Experts of a small language model.
Experts: 64 experts in each of 13 layers, 96 ReGLU neurons an expert, 2 picks a token.
Below are experts of layer 2 (counted from 0) of a mixture-of-experts language model. Rows are named router (the router's row for the expert), gate (a neuron's input weights, with its number), up (a neuron's input weights, with its number) and show model dimensions 0-127. Each number is 128 + 32 x the weight over its row's rms, rounded and kept within 0 to 255. Numbers have three digits each.
Before each expert's rows: a language model's description of what the expert responds to. This comes from a sample of Wikipedia text that the model never trained on.

# expert 14
Determiners and ordinal words opening a noun phrase, such as a, this, first, same, own, next, often before time, year, place.
router:186105145074160206128085073139171149130094120029145171154111150152160062114108116097160085099133114106140058127109158162113147095101176146101174142134098151114146077134161086131098091142169167135195098124073103092151153107099108067154105127132070174122102146139154158094203168109147104082153115149097098157138126105157114138142111092144141089171156140150110138158137119129099154138118
gate2:109089139149140180149139126087120184179104088119152113124155116126067143122156125172143169144123206121139150116168165112166138167172145037158093102185138146189155090123195130128067117111150102157092120123126167152139170151134143140122133107098105164142150155133169072127040169174107141199105140085113136188167168128145122128100088150082080138124113114125123147083166135138077099140122
up2:189078111171061104159172134116147121112110117084135148114172132073133135137160106145076141103074187084135172114174133107113161115143160088087067162090055144151184095162198138100092169122147133130146098155116132148138163150060122162141152127086087205115082093129144113139078188105076120168149072120113130195157132135120148139111100132121098101129130129156147151088109158131100137097111
gate3:138083114159116106131109103102107152098132126164090108116085142094145152158104137122112146160141128110124136129129159092175199121067086106193163113128075118080186171101134111079075106122055129071070118137128100156134146160118124154147122137098159079134176093094089142131156147165100163109124112129140160132168143129097046071180159180120129130156169051094110123136131057149155105058137
up3:179108093173133099120128070134104157106145149128127117121122140111153106148070140135114126161152149123123145137100169086131223105086145122163152091126089105068148168077138122088090108096051139086054125171142121156133146122077110155143117120135148103174152105134068163078177145173095171163109118119120184146137149126097097085203132151170099111133136045089142135140103075135128116065145

# expert 11
Indefinite article a/A and determiners like his, The, Her after is, as or with; also table pipes and line-initial A.
router:191117135063103205121125096161174195113111144097136140159112152152153105149093155161153117123097125143167100134109178150040142122107198133111165140105093166149096089135162137164144078141198139135177137145090137147185134130144083120115118147125107109089093141167131185124165161123148147106163057127051112147112090124158100137132177108174150126109122116166091149180141115124046143135138
gate0:090116114167126094082092130112112094135081150172128214150142125094153146134111068112136109099111142101100129078136120092158137126125082067093124105130052130160144147172126132097098179119105096143119109104152165135089130119154151128137147135126118063087058049050110108095175144163140094135130108153153117063163115159145152038195148104150133107142072113145128081136133110116122073161135
up0:088119103127050163097130150103176106093089181160120187082126115079123130178180092131146141156154125157097119176127149134098107140120074089157144108116064155127143110101154138118116140137125148121073107156131168090144056121158157111166203122134131182122131131114125114066158084111202108168129098133143191069134131178087155122186135131084174090116105113162164127158120145171116076167125
gate1:107115082169114062115096105117080097128136081164100117124131077089134130124171068133089153100111135115196155117104116126184115145143094130141118162119178124095151133122088116115112176142109052152097150136172119214077047148163125160126085230093134133152144118123145106187121108118188117146161112078132119125139111161117089134115092163149139211144127130114122139105164163096157119148087
up1:126126195127148189133141165126152146105124150093168123142136185179096115128137148107134143166130122097099078155174123098138130137133164129118152124153065091153131156060136115143169046093177181115122074154140093082132168148173124102151135109119151139106178135120135140106186081095056132135097153167136126122118154163162171167124129061144133080085196116153099092144146059199101165115152

# expert 1
Pieces of proper names, mostly word-final syllables like ey, ay, us, plus common first names and name-starting words such as John, David, Brown.
router:161174132122100149153115142133137159052155094087134136128150132090154161123116154081128121163077086131148143133105123124128187082133132149193164094127106092117159121211162078086105118175112142153103098086118088122091135127130105116111102117136153150136081124186118163124128116095068090193133123123133099170166143060141187188160155069109126073068177100174130177162131069107148152111138
gate2:174105131078182088099151143090132125146130109140156137122096138091113139148139103121124137132124177122103201118088116098181127071108074130147120166112118145181189105141106095083171158082111101109149077106112147133121041122169129161108115104137160126140136032150140115172079155097153139104101137123155154106096123082125088072215081120144166116151131156176096165174159139082160153167100
up2:155103131112144096075153115062148115087139115131108124153096131098122158158159124135161128111107133161105168123100154094194133081120066148135119185148125139155198090169121094086163145093100111127138050108108129110089089157124125182107108130129181129128132008115165104163068168100170168090096153135169156166086160068140093107156145127106134067138157146166076155146123146111131128145101
gate3:178110148151160132116134164110051095152157184150138162119129170146095125115111134060107098092084132193120158138125098085120168179204110101085158181143157150128145118116115074146155144110118126154110157122059101153126099133093076099177126120135177116138137150119133178120138180131165094155113186169076145114178108154088046112078135100121140087194109107150135112149169134159134069122141
up3:188109135160128116166093166156074146110130151198126109101140162130077158091105169082119124120127124193121142120123101074133160174188093090057146152114122149076186136134114110117161158079087164167099197120063064112160132144103077140166096122123154104129117156100127133128131148154106070143103157162081117127144134145111074106106127065115159090195148093147122148126148091138127063148160

# expert 33
Month names opening dates in lists and tables, such as July 14, 29 March, plus "in", "In", "during" before times or places.
router:162152192065118110103152126201159091136155173073146108165089119114092149152133108179163112115186144126143098097109165132085157103030164154122136113136138122149125096138123076138144133082148159120103133192111100125188159128100106119188077113094142153130100139169126202164124182112075125136160085166098105129131108112167138137163139070133107084212128136095099124107100109128122108093156
gate0:118080055207082127076117161129056083133120137119079152071161136108103139180190102108151168124069152083126082108214077126092137115188054177154187119131165124148130106087165146137093106160111068094095135118166142127105108128136140123086111139132120113124147117118149133134135077145141129093125142096099115140113146126160103127168107170090140146139111102175094163101144068153136160107100
up0:155129200106129123176157075126132184168139115158145113158101105113097093111088175138127131143145113117142175183044188135152132155079173121122089116108106151166152127202139094160136127107145177199221085122110135113153128142160091172071118165118143110116125093145107118087112111114094094153138091135142162108145114144135085102108147163163089152087116171084123135154125216143155091166155
gate1:118168070112196151106149115076143103124057133150115067135142156136168175141202128158156128099079113148151151124129113141125149140211092139071077163086134118124118132135156120127185110164136126104139075116209196152122119086104125117068119119061073116142142165145146165111161140184117184115137141105188147130106144100136138132149116150088168124119117170118122087211128120125124146155157
up1:136138042086185106167142154109134108187126162114175102149090112118121115101165141138175115102120093171197094118132127116133141084128129151110082136088112129128139157133149097178167151155158100112141087133098150093111149107181144079089097171141157140175170126157154125172104093136163176095159115075130068122092127120171117133092129105121097171099102115103070058127101155118180238145144

# expert 57
Short lowercase pieces, often vowel-consonant pairs inside or ending foreign names and words, such as os in Christos, in, an, o.
router:177170132084072117121185140131160178097159157142076139152116103172147120133112131150202120184155089132189073097173176173141147120079175105113142062094080159172151092154113079106143125186141132120122105140126080099162123107137086151105121069182113144103100106161102121100184139106111132130130161137134118087177149072146174184147115096157170131133175093124173172138130097160098128127122
gate0:109114103114173137077204115105197114120115115142096089143157038144145097178113138139138132135175097106174129128072191193163148126174141167134148132134147095162144153124089119141113182147104122163077117081140173174118105147138155128127114144177124109083128171130117116161228123113067174113110174089092163127135095160102161104188106101183127118137105135122125136184166138139143135138081
up0:106135095165108153147201125120184122166131115151085124151127069172081137182117147149140148135158120116111177127135196209145119121126115153136115117132141136094123143072167149188163165115142122159096149050191085166095100063125161111103118196128118102118126173142141130138140109141079161081102148075160087130169097121121129121182110079177134142156149133065063133176132084139138151123092
gate1:129146124144146137103075156139178077106097103190124099072152172112152163080086170122137088097094152104124105083111154074154085133171108074071121120127154155128108163164151150129158142225126138156149104106143113134194104105090125138097090173128152138154056099147101091164164107114193114097095143128089134180186170101136096105079132120149142103188092094149157146174090136146152127118121
up1:114056142161108096151131126120087201169184166108148192177087065060141114175144114130100181188118125131156192146172134117150155115123111159190096128162101119098124095106146133121103114060113105118167130122187149143105170174167193106158155062117136129137170138081113160111140155095133137134120106126167155102074099124119113151164132139115124148052158135156134149098145098083086113136101

# expert 49
Digit pieces within longer numbers in tables, statistics, coordinates and ISBNs, such as 130,000, 1:56.73, 33,279, and percent signs.
router:141139091095038208168119105169112188103174163054102137115056140152145098106084139164176126124131125097127107138137127120087149114122155129159136131106119107085154110143112107161123080135159134136166099148099070130148142090100113072139128074133119145080105121171179158170197143141142114140156148150142100124140099074140105198105155101125156100115122107131092206108143148191055125102108
gate2:107109161122147108141105100176143084155166126146159160076098127124111096170102107127109096181080157174123113105117079099160182174175109158167102165146149068112121116119158081117123145163124069109093095143155108113096141105197217196201173109137112142153145138127108155092156091104134162133120129157098135115123123138140161065162120158132142110068111130111089092138087143127129204146049
up2:177153102190169174112141123123126163104100102148137049164159127112136164106105140114130161090149120089107091150120110098087066107098155095082113096095095202135136110177082140130137148100138160155129163113111142124165172128066065083101140178151185131181104133106128079152115149131139086143131152139128130100163124123166116155083130118072109168221145127163161148142164139192146065128177
gate3:123144142148134121128066158150121089109127128125160146139164101086113155137104122121128113153134131166106094131126093109153125151124074113126137147100130115120177114185139079081071184168084114117112148109198140092055139182083091098140198138128160116133134056093163115148132141129066092166117164153109192140116145132103099105100114161148068073199124112127065073109080127153062124063129
up3:140102110126126188080146133123094171139159145126108121167073113206160113106112112131128175106100148074141121141172145153130133127096167129118106135127145117179132143103105158173139114152190135116133134068037141127164131112150167162121126153128094144184142122150079117070131114146139136071176163048128109154096120152160140091152128123123131180060170129150158117130124134071249132167085

# expert 12
Word pieces inside foreign names and non-English script, such as accented letters è, í, Greek Κ, CJK bytes, and particles de, le.
router:204148172118151149172192117155138221088132129088123121221137122165155124128134147121123169155147107102150069087160148146117148031124181162158144145154088117115096144124168127135200100124157129177097121158074108127165174115100119075107097117143128141144048155100109135131175174152117130155127090186136145133148098089135139135133149133100119096106163100143125126124149073116089175123150
gate27:147111111155093144072114139112099039156160172100125099148114163178107124133150147115131166155138126113147101163125175087157148151125157079127183089103089162103109068123119147147152054116093168140138086124131144119099178098127171133134194131140113184120163102151108113172121070176054189117154130079157118130106087164118094145154136103157116132062145188102139063155127161146091087154095
up27:104104119111156090125191116124077113127089058134121198157116191109112141119157104129168095123123129135109085126103062155070142131142171186167102109086148163157116114135142155143109139137131080130120127119077140134196089120097145093132134197147148048213079128183144159116067179121139099134180158119138112149126160057144149148103120108158152133169127097095155190112143091128131136097150
gate28:152105119115117116100119145104145103102136132147135098134195120105129164138207104124098133146091120130144145099129198109150094174128101132100114146127096095185180145169112188065055118159166120195123069106146121114125129162144071076114147100093154062131110140121159145085134057145101134155098132090133154084125099100155118107157169132183128168111158127090086154082188150118101055186129
up28:136198156148150122106143080165116143145104147109116135104070167148145104088078113109147122111082161109137122161122047126138193175118114112184108152148075113116109128098105090180133138117098136054116144182142117108131130111137160154109155144137132114130153117127152139159114183191087118035169117093052070175143122130100115112182098121096174081079167120064154132098090098128148163143141

# expert 45
Infinitive "to" after was, failed, able, plus modals would, can, may, and verb-ending pieces like ed in insisted, shortened.
router:192157145153131168171180145142166173097139126124154146133127136138127131106094120136120169115162163136150109158133115126114073061114151121108147097176123097073091139127185152115119099096154191089176104124092086096086086142131093124172077076160174197084067120148122202170133146120125152119122079113100071103123139081185173148204176114113092137126118119147168111164111102113099106166122
gate0:144090123186122154116104149163109105145082171123093136097147146112089131118192110127102185143094148100092042112087131178136102157100130055157166146088114145110152210150139134078083116120100119117124132177089105140132130149144156180151083151157155119115151144100074077144074118131132142130096164063133098159162150137085101129169114147152121068097057081095075109146119141173172140151159
up0:104181125083139156131131144120141139142122100122155168162065105192128138159084128168133123133155091149174181152145135094108161144098108169086083107157156112167139062126117136125210167118159167109126149116175155089116135136103102100105147124091074100144169102157174173136146163108156103121173083151162149115078105102176171155072137160128143188115134134164171165078155176066085081074122
gate1:152108149207138124146124176141157085123150097166077148129119102112123141109071138102137129086085079186131076073209142181085156095094156073083126099135097092122165131115143162132187175135107066170126136106133185165091104122113178115153112091116180151098145103114113096143112153132139127103090172092156143154150146132160092127045142157117092137109169080130166181147124133169141101165147
up1:194066138188116130132190094128144099116173108100107151090117148146095122126070128119102126125101125176100130079128159068101129193137128111159101116157101077142131105135190148173150127131140123121093126104149156154102119140167174203123070129137129136092138099135123134205118104148182105122116142163169090141213173092143111189080150189081086127135182134147142129134096158164169121169143

# expert 20
Lone consonant or short consonant-vowel pieces inside names and words, often after a capital, like p in http, Kempston, Shepherd.
router:187142167136098154111205108161096177137187116053088146118119128134144142132125125158168106175097095131161156132077109206128121108150173110109128121143087133061118117094120136146158117116152154114101131166110078136105114110105110135058127085143146150163115108149070144075183136113114059107111109165106101080136064115156153108154136114155141091129190081064156100117106129197141087115082
gate2:108137120150111088065098090119111175154147144141072148088112145074085127149143135104147072129133186130180120078127093174108131145142087122149146096108140142101185118111187208096152077134136095099158153131150135121124067131105086095158125102094113107125106122186103170099116168133134122156189122140127143170111123172093135033111104146166156174208115155092159084140139142126169103067100
up2:117115078154194130168101204149094144125128142106136051200144079133127045141134113152130163147137148104131097189157130100122133121138152134117136140195122156159162114095076104192146203154141164062098105153092165090080177116159153114164115186101122180114123180146146098101080123097092102154140122149137098113145091072145156159118151158102081121150132106127106116109137097138185123111122
gate3:198078106144105084126153140128121107116108145155131022134145131179124088153137042139103137124135133097155145052149105094122133111137163149159183133154112110133092125114081160139166090121087174094104150110153162177140128131128146122116092129151103095132093169109170166190177121102142122109135115156101156139154044118179115130073086129107157078113115098091087102165053122104184157150114
up3:156103134102131131046154070139115140129063134119126119131153161139142160149143066144113125139131089065131194123104133151123131110131197174139063135105092160139177116116086121159140129121076161116152175082103132166145087134157108103144119160108133101110154149113175050190128110094106095157145067159106138116177084103157163111124050107140112042179107140137123116158097135120187089159143

# expert 15
Line breaks ending list items or paragraphs, table pipes, and === heading closers, often after dates like "August 2020" or years.
router:117173155083052169188161117138137124090138156140140171124102149123124149129136111169126112141136096114150104143160127131075186077044156138117172137135090111101127088102140093139122085110223147141174108162153136136169180135117152085174109043102110162077074106205131161135132188112129093161153131164124102098149080117161174136119183136126120105158114120129131158139132122143067169097126
gate1:118054086182096080076057107097150112124186099169140142126151162130132152136094093163094173134097168165139110060138124135120108141162094131134110116145089135132114145150112175173155161126041092101095165161171151101120163076128114120112165172099118099117186136128178151105086118122131175101120152117103159141071124170090141083094110075143130126132103147131121074149178188134199106154121
up1:145100103119145134168108177143100106148132083160107116124086110139102162129083079173148135127152125186125122105097119072103175123128181158209103165080094113186161128104067162192131125123143135076109114151118087124134080222089114153116128171115077082127143165159132115135097150166182129129120086153158092125085148117080126120157116154223118133155189099152161115110170119169135138121140
gate2:146103100109188082126128187108155127150094126114109132147174157101143155128119201123174168112115215128096134121119102089198112130110102090119051123161150134113080125129155164180099147127111124194113139108121109127117103075103109128108105150081143165107138089122152059092132130109168155171141137185115131141074113096110047175111137180158161136111087143124073094158146137152199145157167
up2:151109097186203084115072089062108109135126157104084131119131135073146161117151163143153153121113203144098133116124130096156150106138071106158109113099139126158094160173118122149124107128122182177094134085102083098146154117049116105172161148110134141086093113130140089145134078136139127194135135199111119138061111142127030157168168086149157139135092111157098094149161121179158158150144

# expert 19
Prepositions by, on, of, at, from heading a phrase, as in found by, Succeeded by, album by, centre of.
router:095129161067094121091170146144117179108150113135147131137121157139073092157109071127154159126126160088126121087107117127128150121078165181117165083114097125127098097139121122143089090137175186128156149154097124153195116109106076105175109126118127158073037110200173161155126134131167109163149093131113050134206123147120154120139193114128149107165101170104103201123124159154091092125087
gate2:126192146103115080142092095116092093133153135163113191076188164163170166140176171115108161164063187154089130140124158160146148127060114093141141079110091147124149147087157160093117123148121116091095109122089143111140103141146178157185154144117176069206116139148131158115101146134132076145129086147139140133195085126137148161131101148088076141069153097133114195149117125111177149085124
up2:118120129129156151152156136139159176111115158137153098208069104061132061112112108143157081088188086111163137135155149074131124129195129171123175150150149118117114096191150065176147153117127147132154144145177127192103161115107064084095140108133085175067119108118148089124137101119098188079152130074111136133053156134135147101114135103147178141154136143134138073140147180144079127149132
gate3:110158166152170167082127108131146111134081086146074115141123112120122198085197119133103142181124151125079144082179149075175121025192102099180132153121110123170090142175122152118133137132129039130068133153145171146119163127119086181139199146143175146144147135124144097136099078120131141057149117111126116120110121132140157123122121129119095099148085068097076127136116146113149142116073
up3:144095111093092138157119155102110132116158109113160165095158123134084132188071127136118129096143104128187139138113150162108138204067151161074147084120144133085155070086158143180130117114083198154202132102131073103114132141166168068154103098119065110105117090121117151135122179146102137125112192158125158163138134106152096139095115085168147110104157233156194149102146112139123138129145

# expert 2
Closing pieces of words and names, often before commas or "the", like -en in Rosenborg, -ing in wrongdoing, and particles over, up, at.
router:175142097113058193151131108149199172098125147087115156168077154129138151087119111148153135147156124124114133130125124138142142095058148098148174124132088101076155134136127093138152083116203173109129082167083084087149145114106115148192100103145121175099118129144144148170122189087131156158192076135113044140103097144132183185143160125130152158124149078129149183164125083156125090116098
gate0:162084147153183159103175124142188127118092134093146122119140127155160179118127143070085147093152171134119123112174153183133136161149089114072050113080159120094165150110123092134162147111116155095120050125138154172082134105120107183123176140127131069067125141140127058155143078123167151109168103069158105178095131114118076121149126143108184074095139142184124113184128130092109097125161
up0:099136126123078079184105143138112118117124127137140169150142171108110077108128120159151097138136074120136142140073151057094131167117110098183161113148081084135089098114079198123150163155145053163114131161115074096125137113113105111183120112115087138133148083127095197149137119155065125190099123158054141122157135138155122150098125102141059206167097142111119149097136192171178110109112
gate1:094139058188168167097130208137153132134105119127158150120129098093124172087110149189151130141101126112127119155157099115107130155127125121139162129133140156130121186123112085116176093152138056170112135122162125183130116168140077091142146197153089103171068171125111119146160060142131161111174168108171155114142166174092143139118145112205124159160104154135150182127217151098163138170094
up1:128092079153134139134112137176101111157119146147116142118155137092146187149167191159170100173083171121133108102137110117104141121108158047088144126139111176176114174184111091106155084085171068123143116130158136095099141114134092120093147142133081172159099077134097154150105071133178126140158103090162111097121129132080145153099164091205108179075136178108117090117148168187102149085067

# expert 34
Common first names and the final pieces of personal and place names, such as David, Robert, -ville, -ley, Al-onso, G-erry, Lle-ida.
router:146188097100077145129132099150164190083181135130091123153145175123076142125103095112186134143111114124142117117160129144076133119165186120198192098109126161138164112184121106157134098117155189165150059135133120112134158118083094118191104131088110116071116115137126115139179134125134118135186119133196063199088087107149161139149143095118154131060155104140106192139132118187135154143112
gate1:141121146189125145069105094163133095160108134136133098130166131087125130092101109117068090092137125141095032163166112122140122091189072107126063128120146165148100129082123165135107159119095078122141125114155170156106133123148119142100182130092169150123142123064135123155146119139080172069136130091115142158109146181116085220086124161160197111119136118129075041133156160120166146157141
up1:154150158145128139104066134138111134125048150191108107119101178068154118130158123108123044114109098141098112136176147121121143096134128087143068111089134101153117078105109077108129170133072068148106103065118127133086156127115162131166188125152169205130111143086097149156146138137147157125133103122166146119097083159137103130076138078112112118089139076050141065158115055153096107140116
gate2:123145122146172147064099159151150180144126106115130121118153118108148190158191137102125144112136161114087111130146127092134138183135143163097128129099104119082091136159127139085073126148117056136090170101134083131158158097165202157155120208116153092127126100109127119100108134173095151108104108140156083058134181105050084126133067141177104167095086167166166104148153180099129073169148
up2:110158142153118124099168147069101148076150109064080089058100129117115174107187134168141181128137145094132097113124137134091096145117085128110167115107130051115120173176156144150096178161126063108086162149135088156123083088182082115147160160070137140100120134098136106090120142085147146176163096108133155140150140141145135128024172095147099147136133139147128131170129115100087102085058

# expert 61
Opening stems of longer words (unsuccess-ful, ad-ject-ive, ent-husiasts) and short function words like not, no, any, due, final.
router:140170156098135153196154106154153156112166085130171137162076138168116035147125191141093111095180120108148124182122140108166126140102109093059175135183122099121140092103104078150137089114128155095176104123108136101147076129138149125100139086166130109200156101101128147131127183171156073119127168170098116079133159094119147124130133155121161121211154097100146115186107102079097172162112
gate2:066060081142115136116061094095119098145107129130085136077134168065113209166142094098104147173087159136131112101166132158120121156163143110080144141083116148120080113157118168126145180115083076116072115128115139153098165153113170181156153141090096106117144159132165103130088097047146109153156125134108113224091157119061165124111137141157089166148115135155085163131161132116138113104148
up2:166172216131082128121165109130130155093151146078210146133094150128150145090111120101090159176108159122151183139096148132131104116183108123111085088147182116114156109117054201099107071069172142131122228164163134152148106065104087186109127140115164120113162105139148074133134150121132111137092104140132111124160136153158150086096141127093121122087138161127131161153144124156165164164177
gate3:119078069180101144111099142134105149164162098178144143023162116133135153120158124144104168118092168119088158112136122119127131159161146135092114122116106101197116130168098099164180196156137103131077114091198189153111095085122108133111080200097144109146135083138166144150137105129144130165142130117090134119114090128085090143102054124111126120095062146141065140143172161119189115082129
up3:145164158120122115104078125140074089148043093160163110134108111162099167091152176153180108143138112151123069123108101066056121128135112145107057118142200112133109109139114088144166181131169128133102092141092120113136124101170099124100077093131170091130113099109143181105130129102115138129138162109173138152151067173141141108054070099157151124048104166140121187186122111089114109113140

# expert 43
The word the or The, plus its and our, starting a noun phrase after prepositions or at a line start, like in the spring.
router:137148103112135197111139133144185175128125116133175097142081183098112147107146149102175090075091142117141121133118179120050092143114152175091196161147082169134136111128177101122103114144171216107237103115121134102195128116119137097148118147151068150136108120176169128143151116105131170094174094133127111046099130141122067105142144097141148150139148165131102158141102163140103100117151
gate2:077146155143115113108149100104130113144147156177159143133138155095082186087077104174127117162125120103103109152143124101185134065165147057139129145073172117129149122168124158220167115136108114125037108119182154127106099107152141131103130174113112074093177099138153063109119143156136174099152044182137140109112121152124109136137104185082125156168091145089099165133136131153091186144111
up2:106168120091111133112122081122104104158080136152113075180083143132138126116142148085170064100143102108141155078119116189111120108157121137109098075109107140095135124073125075085141126186144116160212193172145127097094116155074150088131128094066123176119144131177194130123126173095103081169147167153117086096100115124103148174152121132184105087078148132128167097145134123110173065166101
gate3:032084072105110111130134109097120151126138143151085099126121122119130157095159107100058157130136121108187181110125153136179156195214135155168126146082124127128072167075180143147114129190076127125109082066150148137139131165143137113135145129160162094147140060117165069131128118094108133129138164147121123139112111126161036134084117120160096156089105107122135184104163092142157087154146
up3:069131087120105115126183130128117133137133149138124108128156123104103119108096202132080178141126042091138134189120128157121114160089112097083081096076061173106138150100182133175107080138105099107088119145116108216163118178135155091167178128155183211105109134121102112105126166126118165098164135125166116119136151129050080088114102145177135125156105113102178099113153119121131137117173

# expert 52
Short opening pieces of names and some words, like Al, San, Re, El, Br, Ro, Neg, often in Spanish, Arabic or Italian names, e.g. al-Hariri, Omaha.
router:165170161093147137175138120130210156099156183123214097157120125098106091144167181172094173154077172111129075161088132101143172129065165132127152123148112117154114116133141104086140133092135118183103158181059166094132118167157106146140179112100137121168078158107104126089133142105155089156127136107087158141166077117125168164103151106087140063179109139192125123183136136111124151098146
gate2:138077094115128100027129094124110071121071129152075103151165174132127129128159122123136179154118158129155128152139144199144122164127068112113127120110183121171116175204156121134136182107119145145187156138126135165149107129082090149119085142088160089130154114116069097166171114177143152126193140121203131118108117102117112131115109153137073177126108184134103146158157107162187073095094
up2:179124123083108095162094133167138057062076174179125094108115135132167133105151102119134171124127076142126087149143095093194111135100084152091155096127103120105064144133088160142095099065093128074141139073149119164143144082132113160114096124062103154129111126093142110128152121127100233133095141117141167108196139142151116181114116134087186083118106111099071135141125114074113101140093
gate3:155150127064167080082094120117147066074048143106073123172169161129163101147105084102141132083207123085096122120159134115125118119112149138116128118199112131139162136117105149159085169161138106119131141118162093140076155054095090115056128082149127123148108097093118144159121122197162148116099126105162124153167098095103156094165213151149164140143132172113125187137136134091095164125120
up3:146133115111060134142111107155097204110178127146202111104097089136156169076115130118091172080085136197202165145140105146103138145123127100098118163140145118108171155164152095083105072054075109125144131101175110171133098173157133127142143131147110122100144195160097100117144129069123136156133122179069130078119107148151103132079115152136117158123083097080093096122158138126201155127164

# expert 4
First piece of a split lowercase word, often a Latinate prefix like re, dis, sub, con, inter, as in disallowed, recruit, spleen.
router:091095177089155103162149097154135159118138153112141129112086107101109078148170166144118109156107106116098104107069102114139129101104169204154103114120096091087068073123116087068159076135103135155092159187051144144126139125154172140111152081067122205185107146129115114123108123150116149112121120139129120133130167057112169116107168097118142078146167054113167087177098077136156123156098
gate2:131119156143135167140145115128114087139085142170123123116128112077147144090141128143144187104083174140099082134131141141170142183144093150111193106186151146109142088108161129089173192051145126107136205111074079155102136175094158091137108151126105083100100104123151084149126213114174195093126143126118130181079105078091163190130102110151118141117119133117097088111071153170154127110093
up2:151160128097123150145109081120135142149097154131113120122120134126157140084127144100145163116057216125100101103159151145163128166148101156147187153167182111103132091090073126095161178084130107134143204130076106106084114148131132128109131140092132100145154076121158077109157205125151186136105152127137153181102108065032161172125128109162120129158158138114086079092083166093182115111106
gate3:063157108157104144162097127125084106113111153133127181149121171112148098125113112082113139147114156139109172103159096163037164139067156036135158132118123151089082125186122179158108180146100101156135131093110133099140072114134123150127174176114072123158152087102146105125136185143131091157230107170170153158081147141126151155156196140155155115122137155110128112119106101160176134180138
up3:131106114121163094111116097141198143135129161148151086123151097146100131172182146186096098074151066153138153193119173094176139137150140187139112111161143079148160073078142139088138139065127201106086105122191148129135142128116107109204070126154205077083097167149073153131139084112152144131130147117091136107161130124084104128134104096104097166140115100167146136084157168126085117138145

# expert 62
Short vowel and liquid pieces inside foreign names and transliterations, like a, i, r, l, ka, ja, as in Amanu, Dunyi, Trek.
router:121193123171085146172113122129180151022160147089131195158147179146146120120153119185139163190103132088189075150165137119088141081093133111129152076138099114145112120112127126097149113090131163159154104134107101098117157114090075114135133089158151165111108141144137148099159162113130078100116116205118099127151080113177142147138077100179139092137144080142115190157185097145071134117134
gate0:066120094119087061133104123086171064111161076132109139132158096124179166115161161130145115205145182118163104128145119133072144159130102164149161167123182106126086094136150093111146119095094152130146152105169117123068157174100147128148190162075104184105198093092173156117078086131158162139055143100141103098105119120101087174155131098147127163139158085176119142125166164139121155115110
up0:163104162124127132141122119126137162193140182158084010090103101189168123129118115125105167114109126173182134150124161122111080160114161133100087147109117160144093123084141143148135094118134111069150040131151120155088148104148124183115142094160135133051167074115153048146140126137124136096134123201145171156063124139142182121131142116060107088148149130123102129129166146156097143146105
gate1:153111165174156098084123159116127178134150143107118131107129147123117105158187121084134165127150134121120097125112133127107106125088076177077122097128181102118122208111120111078161184083076170120115107068135137152103090120107095147171115143143197082156142132118139070070122136110167114082085187132099152138175189191131103165099104087073131162102153159196117190094148122090138097137146
up1:192148137184198118092102166118123168096187137115135109127143102141128102154203148124117118139146125108183065144147061078131150155095082143074095121177145140093185205102170130130163114160104201094093133115159075144131147093101138098113127188112153103164094112122136123070121133116142130062071114145089159168159114171132147127079160117164097145131119132157139157124129136142145075113078

# expert 25
Prepositions and auxiliaries for, with, had, has, have, to, into after a verb or noun, as in retired with, people with.
router:148170113121119197150115133154127133124141181092149090167120101166104112086073152089117124131104182158106093129076071127134147071101129112089120118158048170069102130125108118129127101140152133145116117184131122080187124123110111125202021101118135182110133116137174186141137157151169128120124115078076100128125079180144102142114163068133151116130101192092155153162123079123114093131136
gate2:096126118165141134137153125073111051165146059177130100126132140098121177115088123091164074157099150064163073047105113141135165174149120116113091157082114101134081096097118149166170177070148133135156195108154120200045095128124177125146132132158142137179166132113122132165086086146110143147142152110194156146137084149104093132103108162119111108139093083128178131106155130139156118122119
up2:115123130096119111116137086114170074157199131126143119121124135064145212138074153088129186122091133096159072089090145162108155166114143089127098189090133128116092103055134143125142153046149137104137178163102097125074079100143127104177108175151121101133120139124151155145100108123119132114143144090201169119132120148098064129089113130144156073152101078123141096151117166191066122154114
gate3:113115146156126132095109102063099073144130073194152095078114128101139135169128114120152112159105093032057152122164160071134138154199118165139141146088159106118083093119122128133152120146172133102143132122213113188122143113126191124142167133112115077107173118109123059104160159117142170155136075089139142130092171088134121101093080127145100161056115162141121109096105185131128124094137
up3:167157118132140150186183146104116145152102098161174152054124157151158160114150132121164119106095121103054063119119167145126110098130105106139115131127143195168124033130126096138154159048174173122123081108147096132093196160161200115113106127097104111129143142142135081125128119108142092100150098078126129110113085142118076120176124118139132135071136154041159114096152175169113087146140

# expert 8
Mid- or end-of-word consonant-cluster pieces in names and surnames, such as th, st, ch, son, ton, man, as in Hurst, Carlisle.
router:152202147098146177108118120177149155093116124100097167135137147143107124096109065155138164137170093150186129104098078200135105117092167061133191151111113132103080104178105097088131086121178192150155106132069117121134111132100130128111115093104099198131139204125120148121180143104111108126161066153138073135117133109178159147157167079136128150156165109139082182123184137162129150117097
gate2:128106130170075167093163124129143081118070114177128141110121116161098138155164186135143095201155147140116140083112065119170099094122075151100122088144123115089135140147094117145115175131093082112194091171117120145164120173129088138116107135073143169158169140166185170118097115136128141167146153117099108179093164114013086095032146100142121144103149124142133140134109158110105139140167
up2:160133173148124170088131119141179068093062114115044139092105057153075143131089161110129128164083138117067130074111044105157101132126104163113134082134131091094154100133072119127108118076134121149132099131116177128123145139141090154104121147116183160115128155154137158139115117164164118164091165137069121108078170158034116121108125136162127101054153127178169127161124127135133142134183
gate3:066079096141155127162105157131122132132114136110078134161179130111129156113108125106060127119105185121159123075167150120141108169114086161145070195133105184120175173089129089070197094126098097128100095149118137108146131062117151177090183174130175126091163131119131089160132084164213181110058140120183115160105125144059112084127169127139122146122104134154138091133114148129127107120120
up3:122112182164109142109148122162102065181151099150195136116136129161153086120082128144182133133168073139127141177127138135138081061101131119151106127152161095120118082171086137168101157126146152089133164124188072159137108172183108080151114119169151093117171127057143152103146141054085093140162172094137124079110197104173069155085111112084119134145147123107071134079130164132142112125138